From a checkpoint of a small mixture-of-experts model trained on Wikipedia.
Size: 12 layers, width 128, vocabulary 2048, 15M parameters.
Experts: 24 experts in each of 12 layers, a softmax router.
Training: a variant of Adam for the experts, 230M tokens, 3508 steps.
Below are experts of layer 7 (counted from 0) of a mixture-of-experts language model. Rows are named router (the router's row for the expert), gate (a neuron's input weights, with its number), up (a neuron's input weights, with its number) and show model dimensions 0-127. Each number is 128 + 32 x the weight over its row's rms, rounded and kept within 0 to 255. Numbers have three digits each.
After each expert's rows: a language model's description of what the expert responds to. This comes from a sample of Wikipedia text that the model never trained on.

# expert 17
router:077174128102102092162101124157130096123138138129101115136131123201214090087126177065103162108165105144132095143060159112078107202115180049157117159134137126078153065109149166111151088100105131134150164110142178128125126117177171070151129094131173107159131074100161122131069109140136122123101109091136087086145169153142104130075156122167136154149144137129153126114077078099118164118092
gate1:120109100134192106113089137141202102137089150073115088157095151010103136091108060140104150185128110114085119168106124124101120139137128148148125197142133160148129078098145134169093127153085138147135100211111115136111109106107119115107097121145151113130156140105080124039125131122131168136112117143089144092098089156099100116150110080126116101078155120096078146155197183156118087185119
up1:122085135120187118115228151104112155133098173131079104183128178109083128112102110105120127174185153162128111101090180139133097144106110125105170103142087147108112106126099185136094118080128123134140131216188094120121110107085104149099101139145101104114084147166158188129116139100122106145149103121102079117178070149142147114155129129071127144138070104141080198181173108111152146202125
gate2:101118143149136110120102129167063145108158190108146150158208143135115149105114148167160136163164077140112088134137099142143136171121148095160127107211110112100143145132167105141093128172097210121088160121072162124117091142172148123106167098132189103167108157154131147082133193116089084110081173134179138096108100103164117152133156101160130083105150121068129067101118077164192078111133
up2:076110116165131121146194141094103188132096162110134135130125125086097181097116115082083161163173083122134101141130039139110139127081113084125152090097169119124117160161134169105121116153122111089073114134081112100177116092144100080049110117130190147146127167110137158097134115098140164092076125170163125077120086110146113162112167100135135041154151074106055099087130135155157131100156
Description: Single capital letters starting words or inside abbreviations and codes, such as B in Boxing, TUR, COVID, and blank lines before headings.

# expert 5
router:161138131114145113147119111063166151140125144119097117128140058167204115181160140151125119125116154222079156096123189090128137112105117167127088116130117177143106123116090088095070152127114110142158172119106169103076080122163199161077092155079173107121143139108090099186066109166128124147137146163133156118123157165131093054174157132092149137105130171136117126105107068110068097128134
gate0:171082130152079158112134109163112041122150127155145144142161165145185118187119141128071166125085107127139123080100108166107128201081071116117163146141130118124109134120123174155079107138049122147122141121145118124159121145160097142113061165127118166141050107105149142144118092157167095126166094126101091106127037104122143115117158118082163170133116039157126096140112127108188116104076
up0:145146123174156176189131178113104127101124142136119196159120128173113146125120115109128118102166171093111125151103126121120067144143134096084128159155189115148096078128147157159116173156176129138100180154123104074159204083143078139121168155112208129137128211152119079051185122089092088137091049123181115154170116098146160134100151120084140118123111113118082151142139121130149135155097
gate1:096039135089108100079126133124152151193136071137125157121092165109083133088129132130135142125152143134129081080139038185113154131171114129127188144127179172119102163155131128161076114194105152173128127142142153150139129159133110088179090168124106155075066098119127170143126145183117083171167098158146068147174154170134182108164137131122145174123124145131163071155104118092111157126090
up1:123116162123110103096109149127124196142119104152098145186132198137108183124077099138153151160197190132128122137097070131127115182146134115163117092044164098151102179169179090110081148161110120191120145095124103119108144124145133131202107159136125199126146191116119131145104102127136105147114112113205141094120109183114093147131152169124132111118077186140139099081178107095107094113077
Description: Mid-word syllables and accented letters inside foreign personal and place names, often in tables, such as Arámb-u-la, Lăcăt-u-ș, ć.

# expert 1
router:096152104119209123169118117151105135063160117088108132117114138074183116175159242148192080173099138170105146067130160163154158066145116100114127160064154123122116103112119086135079119113153154139051102177144106082117094145125171101106125103137124106114119144136160121127186101098142115156124106087122159138109096125117198133172155129096164182125101148139088123132137082149166101126121
gate1:184135184130107141113118181165143139131173123119090132160140126177137117126135120126119108094144146151045096124053052075153130198126157099127097078183025088143131129140136164166125128192188137126111138145121124109176144110130095069174112141136133110107089130120110151183104084151178164140077125118216138142147107148164119131087129125112135091144120151117111092104095123163099082142143
up1:092105210113120159081111170103073125083189098136065138110135126177058136081118106121083122124136104111108141081091141095137080101113099161166054109101143139142094152124121107145189158120155108119149155103109119116152122123123147153123147160173110163100085124100171119198117130121089113174114137116240130149115055116167101081133128087109099105147076121140153143065104114129118143086124
gate2:109143137111174161104158191090074142111079153115127117133100143089119108131132113171115189093208118124150088156089136123123161136144124138103134125187117098097129074115108134214185163191122110128160209139098173142106137132102160136096130143142161171142172165137128144103100100126166141109046072115113101158157122139090118122197069067123096167119102086134102120095170180151126140149142
up2:119170145150210153129177122070116081100117172178110104100123141113078134112157128197149169120124085137145138149180177099107135121150138135166127091109113087053100092132087116119120146154174033182168121139144184127089076123081140113125112139103120174152189135149112131135148129126136142107124084113062141118114132162090139111176117113139155133136127065128082144086137185189120135170073
Description: Bare space tokens and word-initial pieces starting split words, such as re, con, inter, assist, trans, often after the or a.

# expert 2
router:097153103106134070165151157172090161145129139116163208086150104129132147089140134105160108092099120144124143140133146105156103110115190104154187089123142099096155122183148094150133191130164157118085170124133118193130124115106061096200116105129100121148074125061208178116140160157077126138127108080152204136145119118152096158139131098163125165157114149142139152065065131089093151090124
gate1:094066161145144112127099090085150090102179108171116064154126150132039097112127159144056121109132061130107123071140113143183148182135122127062083080160164123136120141086101158202089107121122127120108122116083088132151124168128130136093117123115110110103122209130201145149138152109135129178117152124152156145099124132142120102099114151112088136068095132164061158104103080107174107103173
up1:062113111118140131157096080142146095106191105161123119150110127118054079112074107127116061119183068128091062111095126121205176154084122127091092137176122079115123149128138143181090095063090130098112139163085142135145150150113131071119105134150095102148138114126182181176092132134148144120093172110172157166116154131135105125076124133134116109067148107131080123115123092087198143092157
gate2:100156115173158188153189146142189133137145097153129152155136095120162156183135110129162112109160077074145059091148161165136111117134146124162108160143093108181098136120168149089140147186133135108085086148176155127136105170077118129155189121180193176107078118192121089100126158096130104113150081177066129145143086127161130115177105154105142118072143082082130155127136077168143154095106
up2:047122138149154140118190101144066090097159143110157143132144079152129188159132166166199074143157087092106106118145107123157146080072117176124089144127078115164165133138144078099093150123137075085108134139156114166116140155131158161132226117156169148088103140074107107072138121092101091150159135159114142118120103100157062142151112106136087165129070100121130143146087121098192121132087
Description: Closing parentheses, opening parentheses, plural -s endings, years in tables, and capital I after "the", as in (aged 68), conditions, Iron.

# expert 7
router:147134138145145098114128108145133146147094128114167142124108156184114071148153157142120117121151137127171096140149111116147133075169141110108089079119082069107120150168141125139100087082101142095171123121094093107116155143176094141118113174145197136083157088166110238091132148144140178087095074083086103133174167130131106143073092143108193226164129176132067165092139102145153137106130
gate1:152086178084133184101129161139135131128204114125117128180100158120137147069161089156098191139148130135118170101063168162155110142129116121145108125136135111180108123109112178136130137157150134133119142107107179151103112147106132167134153134156112173146053117111228129139137122130104088118125106077187119086143091125085142134134145106112067078168178136108167120146061109168058129083209
up1:134152210184079124096128158127114158174097138105152143100115068157145116180164089097119132135104128127106168142082109151128124129103131174057177137119109136173073131095129137197129107131132126107106120143098124134181144166118177168109128116090159114066140195074105096164146117118109118203140137040122133186075107134205111085148123156109133154139132185102110162114146076122126089137126
gate2:139157161159128109060082109133103148123087159116135113126196128104159123157106139140103119136151026103115162120091114135142081121100068179060121117106186128159150143130102094097090200168106140151096125107125109078176127117104212110133141188086075169152154199107084119105124137091132133170085155199090119126108135133107104084100132120094122149132130130124086150164150137086139087107095
up2:102133172164126107113119117097139097141134151139111071100207193146108109118137148102188097134108100113091134135116132146160121124132079119093134132113162167149105172116128103110052090148112103163088134085086082141178117104116158113122144210089108142136138174166084134049138100061149145215149137212099123129157094160130132103117084131102131156063081104116102144177104113099130117151088
Description: Number tokens in tables, dates and measurements, such as 19 in years, score cells, coordinates, population counts.

# expert 3
router:129092165123146213099108099159073097174120100123133102131111122067070096093131067126100071102163136160104161110120141135119125101129115151152120074087080212118113102094178148157096128140142087163127103129141181118125112099110119104098067130121081153137158162180170133141110173189126115117162144115131073089133105147191129075174180101164159095069146187126099102158131162148132115145112
gate0:094068148137124167138127165119100120163213147161109107073137143136132155128128112128137079128117151155122144115080139136156127209153110162101140115203107044126128112141104142139098129123122105068133185153093106133172153129106088143152149143148107082114143078070154146127094132149217118164123128091190147205089115067097135115171109118100113129098086109157184079118117154099144082087150
up0:128173122139086132120161132132151194096156186139127142133140123190181155137103196079154181148076120091137112141122133091088137119115203113105184161150141169114124153109176148142141194098081128119102108113178057119122098137149143143078106183151133115144055140156051151102113104122116121127116161171082155099118100165132134151105126101084121137153192148139071146145096064113115185146140
gate1:147105113132108137071189157110148189189156140105134162166155114173179105156136102014170084133089109115143103047074123144125141127177124091117174125181134078080119100104122040140136133119109139153113139110128133133131137211070174211059133140127133156141126090120140118080117103132116136123130118128154111126117120102099100130117103150088115091138146175100137105083132111100097109143138
up1:137106102113122159133202130138144164166159129097196125154148098143151117139128081076125121114029136152138094093098138179150148107201119096120126105147144066078155053115094087158119144139140116167131126133104112171102151180149148166080127091084098127151113060126177090084100110158151142135129127179116097063139140127090104133156098155096118102132144152122155041090115139078085121093153
Description: Function words of, and, to, for, with, by, or, mostly after verbs and nouns, plus colons after infobox labels like Occupation.

# expert 9
router:139097108177118155123097145093164144093174161145154120113175092107083200169106120148098175132143181142142164118119111126155088132094100115149137119094122066096097069088187145138103118143079131163101134101136132166113128134122106109108208165088119134152082165147077189099147166147107058129135096131113105074134186144096074088112092091124156049163108121182144128103109098094135149069124
gate0:128091111118134160199130150199167142111128168152090227127135123068159120170072104125114090113170125128155120108137107080128172095130122107139087152134175123136134162074197126116161207114127144140112156126139141123168106129174073125137124131188195131089054109111116129060128130119098176151070158112125147122140083109107138180093096158139119116104216142096114149122165132132127105126121
up0:123113143116135091164138177151134147114103128163054125126148091090152130182128144125171123139115144081215141084123083129156125072169111089130114127110185129167106106114200132169164084159128109108104132118166122061209130166132108102159112170159140102065099093105155181116147114059092106173091146164155106140164093142136099118121093139061116131141170137123152185166160159104099147126077
gate1:102132144131085086104159075128143145112098158097089141112107115124128163138090119181048144121118094163126075142107110131107120080141170098087121045160124106144111140101153145130047113117099145165147076147127136120139081138096116031162062203098133158112119151076091124108113080142139131142133137135131164103049054196156115094092156093161130145105139164120123128145089091161128119135118
up1:078213149149112066137181131120070150131102182102124141135179182127139133168093127126121122126114111105139116110083040105152130117153122143096071103116138163097106073155138107099116183131105149147143068177156081098129151109128115150082135135125140141103208139138114082174115120208124132124080143143130117119109100107180050163174173115109096113177166143149104120128171142131164115071150
Description: Sentence-final periods and past-tense endings like returned, plus word-initial pieces Win, Le, Ru, Sea; section-heading equals signs.

# expert 4
router:122163176096129155144149107055134118063228102160132126132196147141135155136131054195079077161141135121109151150061162138114149153169160136106164145140157120077144160129100164137108147102149210131106084152151101108098099141129080196161113123117170140098157115129131109123107084143055142064136133200113144128104141113119174133102099115079092101126116145127131149148147138127174094132103
gate1:147091135170177135113128119135170206175134202110106140175135110133082136148129100169131142138178180123151130147143114136146152099132162117148159040131153099163143155139102155131071169126134184131140128128042129159073126131141137119154152067125132033130147184119107114101107071058128125124142156106124157052084139156102113094137129184135084158120096125108144145130106162143118124090192
up1:141156150218150088144136122192062149099114158158082143130120072138132114160103112135155110116166101047106176112156130172141134140103097133104125084147137096177129133166121098120069174120045148123106097154129172123133125155123160156158092116104186130149119157141074119061155122089150144121111105128098139086129087138189107119140118195078088069204160090126090163120159116114138143120113
gate2:103125145149124086103171136093128054095103158142069126115085102159161189179139164135143120155118124181138157139086154133118156148119150058102119166128117151145129105073098146164130107131122079114105117159088156116144115104110148088179192109166082173046136158088122213121157176087130114106088104126134091127120110115158082144195089123094098161130074145180171103149150105166167147095149
up2:153147091134184150126135098082119097113110179114118143103151084132100165164098150134133130120104183148133171160118160137125146119144122066059093165141125125164150071136134166180064135087134085138059108121108145153117112128150174096132136092148131188073142150083112170103134166169089103052152105115163117145096090121097090115146165071084136135117136130159200216169141138123172148086163
Description: Whole common nouns and word stems after articles or possessives, such as film, area, age, club, model, and room.

# expert 18
router:113127111080088073075132155109112132121048091175101114102127176117099154143147178112179133154128067114143111128160141166171106144149126123134168188142140117197136144130087173068136080114176166091099088123106174125132139138104132143154095105192136187063177173138174116169104095102154161100124101119106170130119106116114111157091114156197155090104130141099125145124113040105101121124175
gate1:120104108114053138167133154106122205166166095127143164095172112080160173139132079216148115113163104148076110128165109123163147137174097157140176140096099098110118127132140152151107092132174154132138129091105141153190111149083164105150106194106092130102134121099134154103115141149187140182119099135097128157045140156105117177145156112202107159106119092138151175099147117096081062103168
up1:142203129138142145082136131100068167164143084167153119148144127115155096174145141151038082075155128060136132112151125196153143110091144071136100124130111141090165113135156137141131089106108103126181127144175064146145148213111161136124135169113118161148094133111089196160103143108045162101142175136105120082156123122161105066143167140089093117112118126160109094122154167157143111142075
gate2:148135147137170193053115116170132113132171145140161118131151068095191132163120125072173116137186072077079118133147141141089157094120121125080049122149047117117147093128125131111125070136057097111123165086116161159170167136166131107083108125131121106101149110099093116106110131136171068125083113098129113160038132124067133109075065091123132125134103110139158160123126154117113098115130
up2:160175119159122139091126087172103149162110152163141140141130076141190153188096107115085126159136109091131082152139123159071161107124159116116109219142107154115122105092153149140171100122099093123138109097189163153141130148173097104081097098090079186095125140164126128139133158163145085180158198151054102144140122104112139091096062155119087156141094107160191142146120170143142085172076
Description: Standalone s pieces, mostly plural endings and inner s in words, as in Missis-s-ippi, Profes-s-or, doctor-s, plus the prefix un.

# expert 20
router:107181163108094169139127155204143128100091100109092124112087117125091156158126087149140127023119155160175104149072068131106102177139127172178100110147129119127134157151110119146078135146103098074166100119107121102122140107173151194088122189150169173141092124101109117111150092151123123124156115199122187093144128085149203103160144117147127169156200105144174132129104126143131125096078
gate1:072075200141154085112096130081134070122082121149106147182140132142143103163095124103111103127096114120135055116142099144157174095125182050151113049116117126111108088142137162152088094193121169110084152149093089114136152165138148127170119156144166119133138159050122179113110121163154127110124143163159142148141104160167094126164113090170130134106096211116089128176149173110116070109152
up1:102104146143106133149122065116129056091069133153122138156110149137137102134085126119135119110061156114168072108144123179108151095147161042171089068077140150163152136170152135126084082163091136133090110145124111099166137135166117064167106154114209131192108146081092159143128143162141158068136117172133156121174082126173111151128109168152145107079125170104097168170140172132121106094158
gate2:112115146146130126121158154130105187191139148147054115162144162129105164105168147106143138175125032115057106136150115176176149146181127138107172139180151106079145086100165156078164060129171173107144142111162153102156147113127134115090092143095145101092156129189136114129096130100127182179114176036144164112153182147124127098135133116126156122097123093150138089130114164104088070146140
up2:095129150136095138126198162157120177150143162104065096150108163121133164099127083109149167142124086147088100145148085200154136154170134142168131108129157107097121133123175131083116082111118171073164153143156135125220180120168148142073074121130065110148144121175133109175137116067116178139137177081154139122161107180112121132145130122148128166072134101175076084154149136105133122213122
Description: Verb stems and pieces that take -ed or -ing next, such as defeat(ed), form(ed), recover(ed), plus U, m and minute marks.

# expert 15
router:078157128113142115141113148135121125168125183106129105108135131146105158112113152116049104174102187093153154109072121088129122188168122114133095126133083163154116143105063190114201090179145126135127109108110007120157124153144090131087090142090081183140139093139173110090096177152117128109154159116157167176109182112088116138184136165103093107150120135080112133141167176117131113153165
gate1:072197171116135159102146142062099106173119176070126128153140136132177135171186141116066140164096091184111096106121132125164173046113178100121180141141091180141088131097130144135117109124093150123105124108163127093174140125078099121148139129108107132161127078155171108094119124067141117139137197085114085120129149098139119092130086162170123154040108148131156137176130065133163092109134
up1:139185135149163162137139141129135098182090109126119087102089142144205158196151134137096134119143084148143136109077106113182174070161146080081181154156108146118053115099130095132204157100124159148148137141116105132124122120079106121138129163162113165152140109176144066092179140138127117105080152094146087143086160075119144170171075178200121162103062122158137144127157090114141137096112
gate2:104167151152150072146142137097109126150130106144097114114161131115103097136130176170096179178208108073138151134147119065137146117133136116170092089152098106075087083146115122163087116127092133098120100121087169113202168159146056130080128132163154125139144120165063140132117134129199133164066102143140184165091124137073105137140078055138107125130198091113120146107128170123158109149186
up2:150166216111136099103181150128124097134143121032087079110096103152129107104084143161106145208177098145134095097142144138105149134135135162109102164123094133142083108117150142181151088093130155160139122110092119090165167090128076113100127152164137098138136160124133166131085126117216125172155105140167181133103156119052131106125113105132091128146140078114083132118146180091203092126184
Description: Final word pieces and suffixes such as tion, ment, ce, ttle, plus nouns like area, part, state, and units like ft.

# expert 6
router:142070154201132110136126108145110166106110133109190135160109127123142084136111110128152124108110079126100154150097099149123204103150166108099070110110108029084154107201067134176081106127086113174160102128160107148122173129116138082115171137155170081089134097205178081173161173102155143180077148114148097139119115147152138113168107121165119120125128076105097091163127099120126105136095
gate0:136142157159195109129128156133133189173096185121088132186183108111110135156173131131117168104144085172023117164156115146152129126188119127106120120173098132137162103100163118108074120178153160117162099145163089149133165133143149125089169098146180149113152186141143151175087148097052115219161174105100130127124104107104107151167110137163160179115144148124153125092144186098162122120132
up0:119133143171120170144137187112135101152122161120108117176119146113089120107100168182082137107137086204087109207097189118140133139192115137097099079125143095102157079115170141081107129106199151141163111133131114116112201146162135121132115171172209126124165193144197146161109126094157132168100135106168105139044096097118114142125163126160108140180126103163113101102159137131136107087106
gate1:130134127104139191147138091131107139115173117166134111140104111080113166122073180098140128108156164115131154094080144164169134116076100163179137125129144123133177063136124128155093111127098201103144163123087120167177172112149129116100098169209166142110117178131136101124099129121145163188145100054172149116098061067149118147143107143205111077113090136111140072091100086099139148073155
up1:123151067081053116121155078190038118154182137121148092090124104098141127098081135140132136152106180115160123137156095103170119121143139167208123124143106171113112114112154072118110192176137211097176105129122075173105161130120148172107142099163157150119101125134143105127125097083144078110149084135155160081126148100121172132134137091165122204114111111148112113134092165080136183123140
Description: Articles, possessives, numerals and adjectives like other or main that open a noun phrase after a preposition: the, a, its, first, other.

# expert 11
router:162060106163120106118158140134106098146171152115123196174126141140111115093140116113170196094140116159179062110075113129108141063078170127095156154169119129144113153137123095107087128085115045121141150161155165128126126127095123101174074149099085129190180121102129165138140178139086100165167119075135122177110157109160140152086161137123077105140162204132174128200107164139142139116113
gate1:105133180119095170070123111112160107085131112128157120114166093104106125136086087151141164185217045103126077116147130135113137125122199118157147097102132105123065139104139127175166120161155156113129138122149165125151197126127165185076115144090123093144149110164098083069124097090158118071113157111112087121100091125140096100192094172171115141093123153131062113138161135112061172135104
up1:134156139118137163089071136112162145118075175133131128131188134114044129117106150183143169147168095061148170072154111157114125144120165138107178050131164101159053120107152119120142156109196156162125159102201132106134160140082146150083105145124129138152161069208120136080105125092119089100126124054106114092109147132147138088141114133157144123123114125120080167123161147139124187169089
gate2:134144110160139138119116100167122155105163133058131120106106085097055188161116127153121114174153098149095147149173131076148158105173144139152116140138097103131133127167161146105088112122115163096097149169083111118138149107100093085147206084179100114166177128114109198123134105090172157135041128147198093155078143104148141133142077154168082204105141119121152101156089136137121081068104
up2:141071128157206135102148141179137180108115160140169095137107097095123179159114131220165103160108088107167127067138112099174162118138160149146143111202099106132102098140095162116127094151131170094126155127133121099143135099151078050171129109163120122075191125168133185126076162111168079107096116136148129142175101122173178140167098144133091173140163093158154149181104119160133115142105
Description: Hyphens in compounds and list dashes, line breaks in lists and infoboxes, letter F/f pieces, and LaTeX braces.

# expert 19
router:111101097113095156112101173094113097123163134121151136135153166140100146155095180109146204076056125098116094173106108045112114115165167130132114117165076143114097119179090184087100128129118131135110114114164168131146098118132210150119165104127118163176134145099081080102157193185159137106094135109145106097083098175083122113180156099098050122189134137162162139112119128162091114159123
gate1:167086147164144174046184123133121186176097151161152117046159150184140126217153177089086110078122109090149154123109093133189162153089129136153166115161152152154035090084130102116103130155129076164177157142159143115152154125135125108112110147162122179128121144125108086149113120068117098153106137141175159159145178170159094138147115126133151133134174107172145125109166111114123151137158
up1:197062117131129116079163096119108122149107126108158122100182103146146145143112144067117070108101078092169129124152109092142177128056111123145145118133116094157108048120158096124132159122174103119141174167181163122170131121106157101097072164132130174178146149122090084167105109057136155099089120116188184108102167161149074147150109141174126130142182116108119121106174157143108119186072
gate2:149131177136220103078197107127099121188109133168034095112124131128180105128178103086172102124088117138141118073125177118094122087132128073127159148148064144128095125063088175149150145130156130129137135151118105125167112113073132124082101077183142107159091091121133201110139106114171099121139124113170083104173121099131146094118136108141128129126161134131146087186171121099071122149176
up2:158159129150175131106157105096126071145081136184122103112116179124155098096192171127123132136082121129172162115075177106069083114150132127166120119135075113111087098109053146150160143143128131158147144131089080106151120125054095154153154114153095153173106096127086133122182141093203062076111089110184143072171090131102184118111131098077128134132186155146162124158115098120094142145147
Description: Apostrophes in possessives like Men's and Collector's, plus final pieces of names and words like ville, mark, and content nouns.

# expert 13
router:159119106142134130128133156175075140181128156161107163137145156133079137087097091167081151134112161134115140078241130125173168160113146168148087088116164130135197172131172126120103151153157135161115117066105108122190116119104084106083129108145157068093123147088081117135075145104124143140150097079112159139163082097121144104173100106103102114062129098140142091107214127135088175151109
gate0:086091180165098116162114202109162087159172154133092160102074124182156113105120137109138104130126089179108122128105188109109158108125168148100131130189080141172087167122164125118172100153115129050102085098137055128114125122080104146153170123164133116122086118123123141141198154136186127161130125152144165242106115157159131126119121161131086131107113127158083175135147128130158141085185
up0:123138130176084139153129137153122110125137123094080165121168049116119128127115137150111126114130116132170065158110086149151134150120070131079097135141081049110081128142176138122153167142098120105043090154162107126134139129110071141074120090156111110175058109141126117141115129137120148060118182145152171151103132096181130109101130100162172111078134125110080143166140126138255140080129
gate1:125184204149108148145147087112109144188151110137112188163151149118136103191069127088121139157118094094095117157108165204194144137116088029095104144162129162139060158125138185152142098125076184119107184163096140137099117135099139142117170166154133108114137194128107120065122135118135155126095112134126153105115162130162142119121130140170171187132122133125130119131140064097135110184183
up1:120106171117117125138155132115052133164148095126156183151092187113114147131120090096121141133158061134125133123130136189231136116087114144110127139125146143109064196126127161131178096196126160193126152153118170135099100124161102092123143152161130090123129194122139103090113141102103187155075131138116158055135165166120161126124091152141164129129199148130117102137175086106160133208148
Description: Verbs was, is, be, has, also after subjects, plus word-middle pieces and endings like ally, ten, an.

# expert 14
router:138162102101146179094078164110155120117089090129085106141120091118124072127172135098106107181149180144137114122183167063149175122113104151194063155123119103170162112098146129128103160137137117090186168105186084145071133101133113115167131067192136170146147118154143116120132066148094134140126133116140080134140069148096123073105161110080164082147152083064145099091096124162178145141153
gate0:148125127188149190154124137168117150104132173080025122123127104111137117117109069094096084112153159135198180090097080099134086097141169139093122131133144084109121128132144095100096092130132119056110118146132137162171154109220114114117088130167151126088157145127166129080051177115170108109127146096109151143132182117120144139123174073134135141170179146078136155141145139156164078126175
up0:132156155174210150093160125181118111138146154101112156125156065110134147116124082095097095099177133049161160087155081121202120104145105107102114149161162088137085145123172069093098115125165139085108093114156113183124176170163141158144098142146117094096137107185152101109061133097048096088145106125121155145170167110126142106158159128118111112166154112095099192163131172121139152090126
gate1:159142066122149129061152086082108131118135095125064173139136109111128189147112084136137086132154138121180031115117139082218166113118193142128137149166162147125120114084107141154129122163116194101199158105139167155128119185099161124083148114107122129125144090148151169130096083112095129137092141144160097104056112148092183126193158089135098101118159142150130093117141129135175152168129
up1:128192150140086147144110202176089119141120167089121086138126103120122077049181145134103096100055077177115172197090163130177129158123162070128128077148073135117123144100136120175122107202126159193149155130133139087132142141135136108142131142117170093088147133110134134166112102119142136142126161076163062162115113121162174130120105076108126168152084109163140088098080167123116164142156
Description: Middle-of-word pieces like er, or, ur, lo, plus en dashes in year ranges, as in Lit-er-ary, bact-er-ia, Jo-ur-nalist.

# expert 21
router:121139116124143171087146102183132122177175176157062095087152138087156083164100119168150128058149129165167137075212176172147140095107090119142093150142136187128143108111088107098149173131085109129056140100128156156083137077118152126171172131115130110108094170125065173115154165144154158172106184141104131150117099127127126125195120116145124100137080091082141112131101150190096089117111
gate1:109074158089110155184117154171084097113169132186160142162115138114151137175096092095096083153187095123135130121127114160197175100130163118149127077168086080108105083131122133145161095155181123102149133148176121163113125114147116127145048089095128138105091100185174103087176133101166130149167092130176087128116158080101068171123096098135105162104158105147136131076101112103131213127122
up1:109099128136143183130108150145130071157188135039172127164114120148115146134144096161121116154159115141114116156128093235160129123127138152113167114091112105126114051127115103163122096108165180096171115135197114124107180184123118218129147041144110133111151140136090107208124128089094139104135081103174117170115117136094086162136101192114127122123126132141089105085152138141164110137158
gate2:122077116091098113105115152220084120111150097144169147119151100093134127198111097145141062135135119099124120130141125135174180087106180113104129099141096133121150072094106133176152160154090179115146159170213124139123176112088204116085154118169085124091097091151160156120142123122174119156160087145140114153142136096116142154185160106097130143099109145099135052107089109079091185115178
up2:099117110123149088091135115098082124188129100194167186135091105117146139133160115132048078110143130117148129136134112151177150109085112154179169097155100144105075163074079121211173163164125154093113125121135154132158113143132152152094101132133108128109160084145118116084214092119162160173143135118120123190120072129089144160166164093077129107084108149102118093067078111100092155079108
Description: Pipe cell separators in wiki tables, semicolons in lists, bullets, plus-minus signs, and the piece ic in words like Chicago.

# expert 10
router:068080126097138125083115046110109125134113110137115112131139164143107093185149114109122117174138149144156174153120133140121061084132110129094117058115156147143124175146153158149189088098091120132109100148109114142144180103054161070138102091112076158128104161121087196081121121088111154122122180143148110118163116139144107198095107090174148207097095128093084129172091201124101137144128
gate1:126076181105104081116184153162093132147147154123109115157151085048150103111076111098162099153157145087100151073134125181136080145152112088089153071170129138156056122120067182125116106138071211083156182125141077130161088147133087102125125151141113142111141166108161119079106110159133066104102098097073146140108127151194145097129106126126063160135151140126141099107139124107110123173121
up1:175095155104115086114188093100145122158107175135136070142077106102168132080077149137124118174108196109074111096151156161104130151156141062121182096172144150179092112063090165122094103142079153079165185165138131126101119109136093115123089149115129128139138148136134164107145149125149060108144108131081115121119118068156170092190083106112082156097120116179109099168140159104063131177117
gate2:092161168176097125169124118137125125156127174128146159160092145173094207182131103100143079138168126095092149164108130153164166153091121110099077091137095185141117121086103154135154086130143138070043121149124149120072119117138102130146136133160215133119115150133138120118114107091137124169141217076147078150021124108129091141115155123155079138111093093173108157131118156151172129125152
up2:152139161141148085125133127125115110157130160106137142146178091152132206148103075125132129107196126100106152110120164127162201150068124102112085134121072142152119190106094138115129104131127121076047168182146163060058199125153091118108121139144145150113102177122175151082098119077119123140134113139122096121045138126137048127125159126156107106093126113143145097130103164125157170173187
Description: Line breaks, section heading markers (==), the prepositions in, from and at, and word-initial C or c pieces, as in Juice C(rew).

# expert 0
router:173110129081139185156157142143114122140104125156130102114145110111128087177145150149211091202145078157092094124144161121105107123141080155144081082088139071201121125085210109154115091135164134127116102176057171148161154119133088137118144151098174071121110095085129115123192121113122139120177147164155132137130102125119139152150089111137072157140117201091094098155117119153178162142185
gate0:114128125125183112139107171172173083075165125145097172133096073140125152077109075131149124142190155133175105133071138129107135110093122104075083135191219198146141131093157173109082131115049147106113103105122138171147110116145103085142104097153121148108130105128094139122136133114153071159119119104165152143123086129129116157102088051152146164083178090137101166072113095182137169150138
up0:060118139077200182103099149113162073100185107122108148139087117182163165122110134147091091118159122157120144165111115145105141138127135142137088097140150194116087164098116150109133111129179111144131099172105142110097098129038113151110190075163154121115047100151113118169101189128153143136125154110227137181103147143103119144116150122145104140107125078151122089089148054166126101106110
gate1:060110133154204113135165114093141155138120173187105132200090178064127113099110101122164171099099157072079102079074091158145117111123137049115151162133131161100068043120120139083078104089159143136161142110078154161142129097151067100133073077154131114127116107151138125110076133154131155155090149102043133137130132117131125148142149119123137158122124099120134104107186125135137089104114
up1:107091138138186104152165096106164062058156139151171148184096173067115158092109142098137145172128160155083125077076097097102162092108126110103118124105137088080108079177171101086125119086144150132092115140142183129113116148161111130136189128161146130133148106126128012077147190156148108123134185126109153139088152084102114124144115172124123085064102143129143115115130169171121123092126
Description: First pieces of capitalized or Latinate words, mostly single capitals and prefixes, such as S(lam), A(erojet), pro(bing), de, ex.

# expert 23
router:137062155161140131134179093150131149050154143161145093143107169132160096081090083098096088155109146103121140137101066178132137076105127119118176201087106135163126148132161111120159109160137087135144153172077066081157156155169172139140160103096121081160076112105126144124161070084143157155148090134138095110084099144127116074069153127143080149083105124192131172157134151088159118140094
gate1:077137134209164157124169122156116102089109148190155104122073112146078147140117082092182110120093109070093168108154115134118062105099149037127141086141159133091088118183121169131110124156106117139166180120152087137128141118151116123098074102164112138107036150161112112145113140096140053160119140148101106109164103132100145108151159125145168164139120209121094116154066105142124145175129
up1:061138125106094191159177129149155093112206109179118072082132164156119157140151137109154070162108123100109157102149172128143135097066146111108129123115117125105121091107165156106102123140121130184189109142165120154081134069112116142154111126167130128110063100138135117117140170064155128160047106157111075197169121112139099083147130131138117141102107213152071126161123102116066170139139
gate2:086117198154123119154106185114090153182121129194111122166154111102141127130120105083115116165112148110062116109088161112120045140178088120124191121122113167106093174061126128160119095114193063121139158145168106146166171169123112099133143099156141093067124106111128153119075121089164144193175142141104086140055121164142171143127163173117107113106101149086128110124160121095162147083129
up2:116139125101116135156116174133137150166113075172137059185084098185157098103102094108142149165129138095170122143121140103111073138160148126120128163068136230100131147115132154181211092134157073062094141127107104115168146156124061088138133098135137123110122146068141118086131135119166114176155123164107076156121107171173138164087101175088108104168154143142153095144110127067105180131126
Description: First syllable of words and names after a space, often capitalized, such as Po in Post town, Ba, Ma, Ca, co.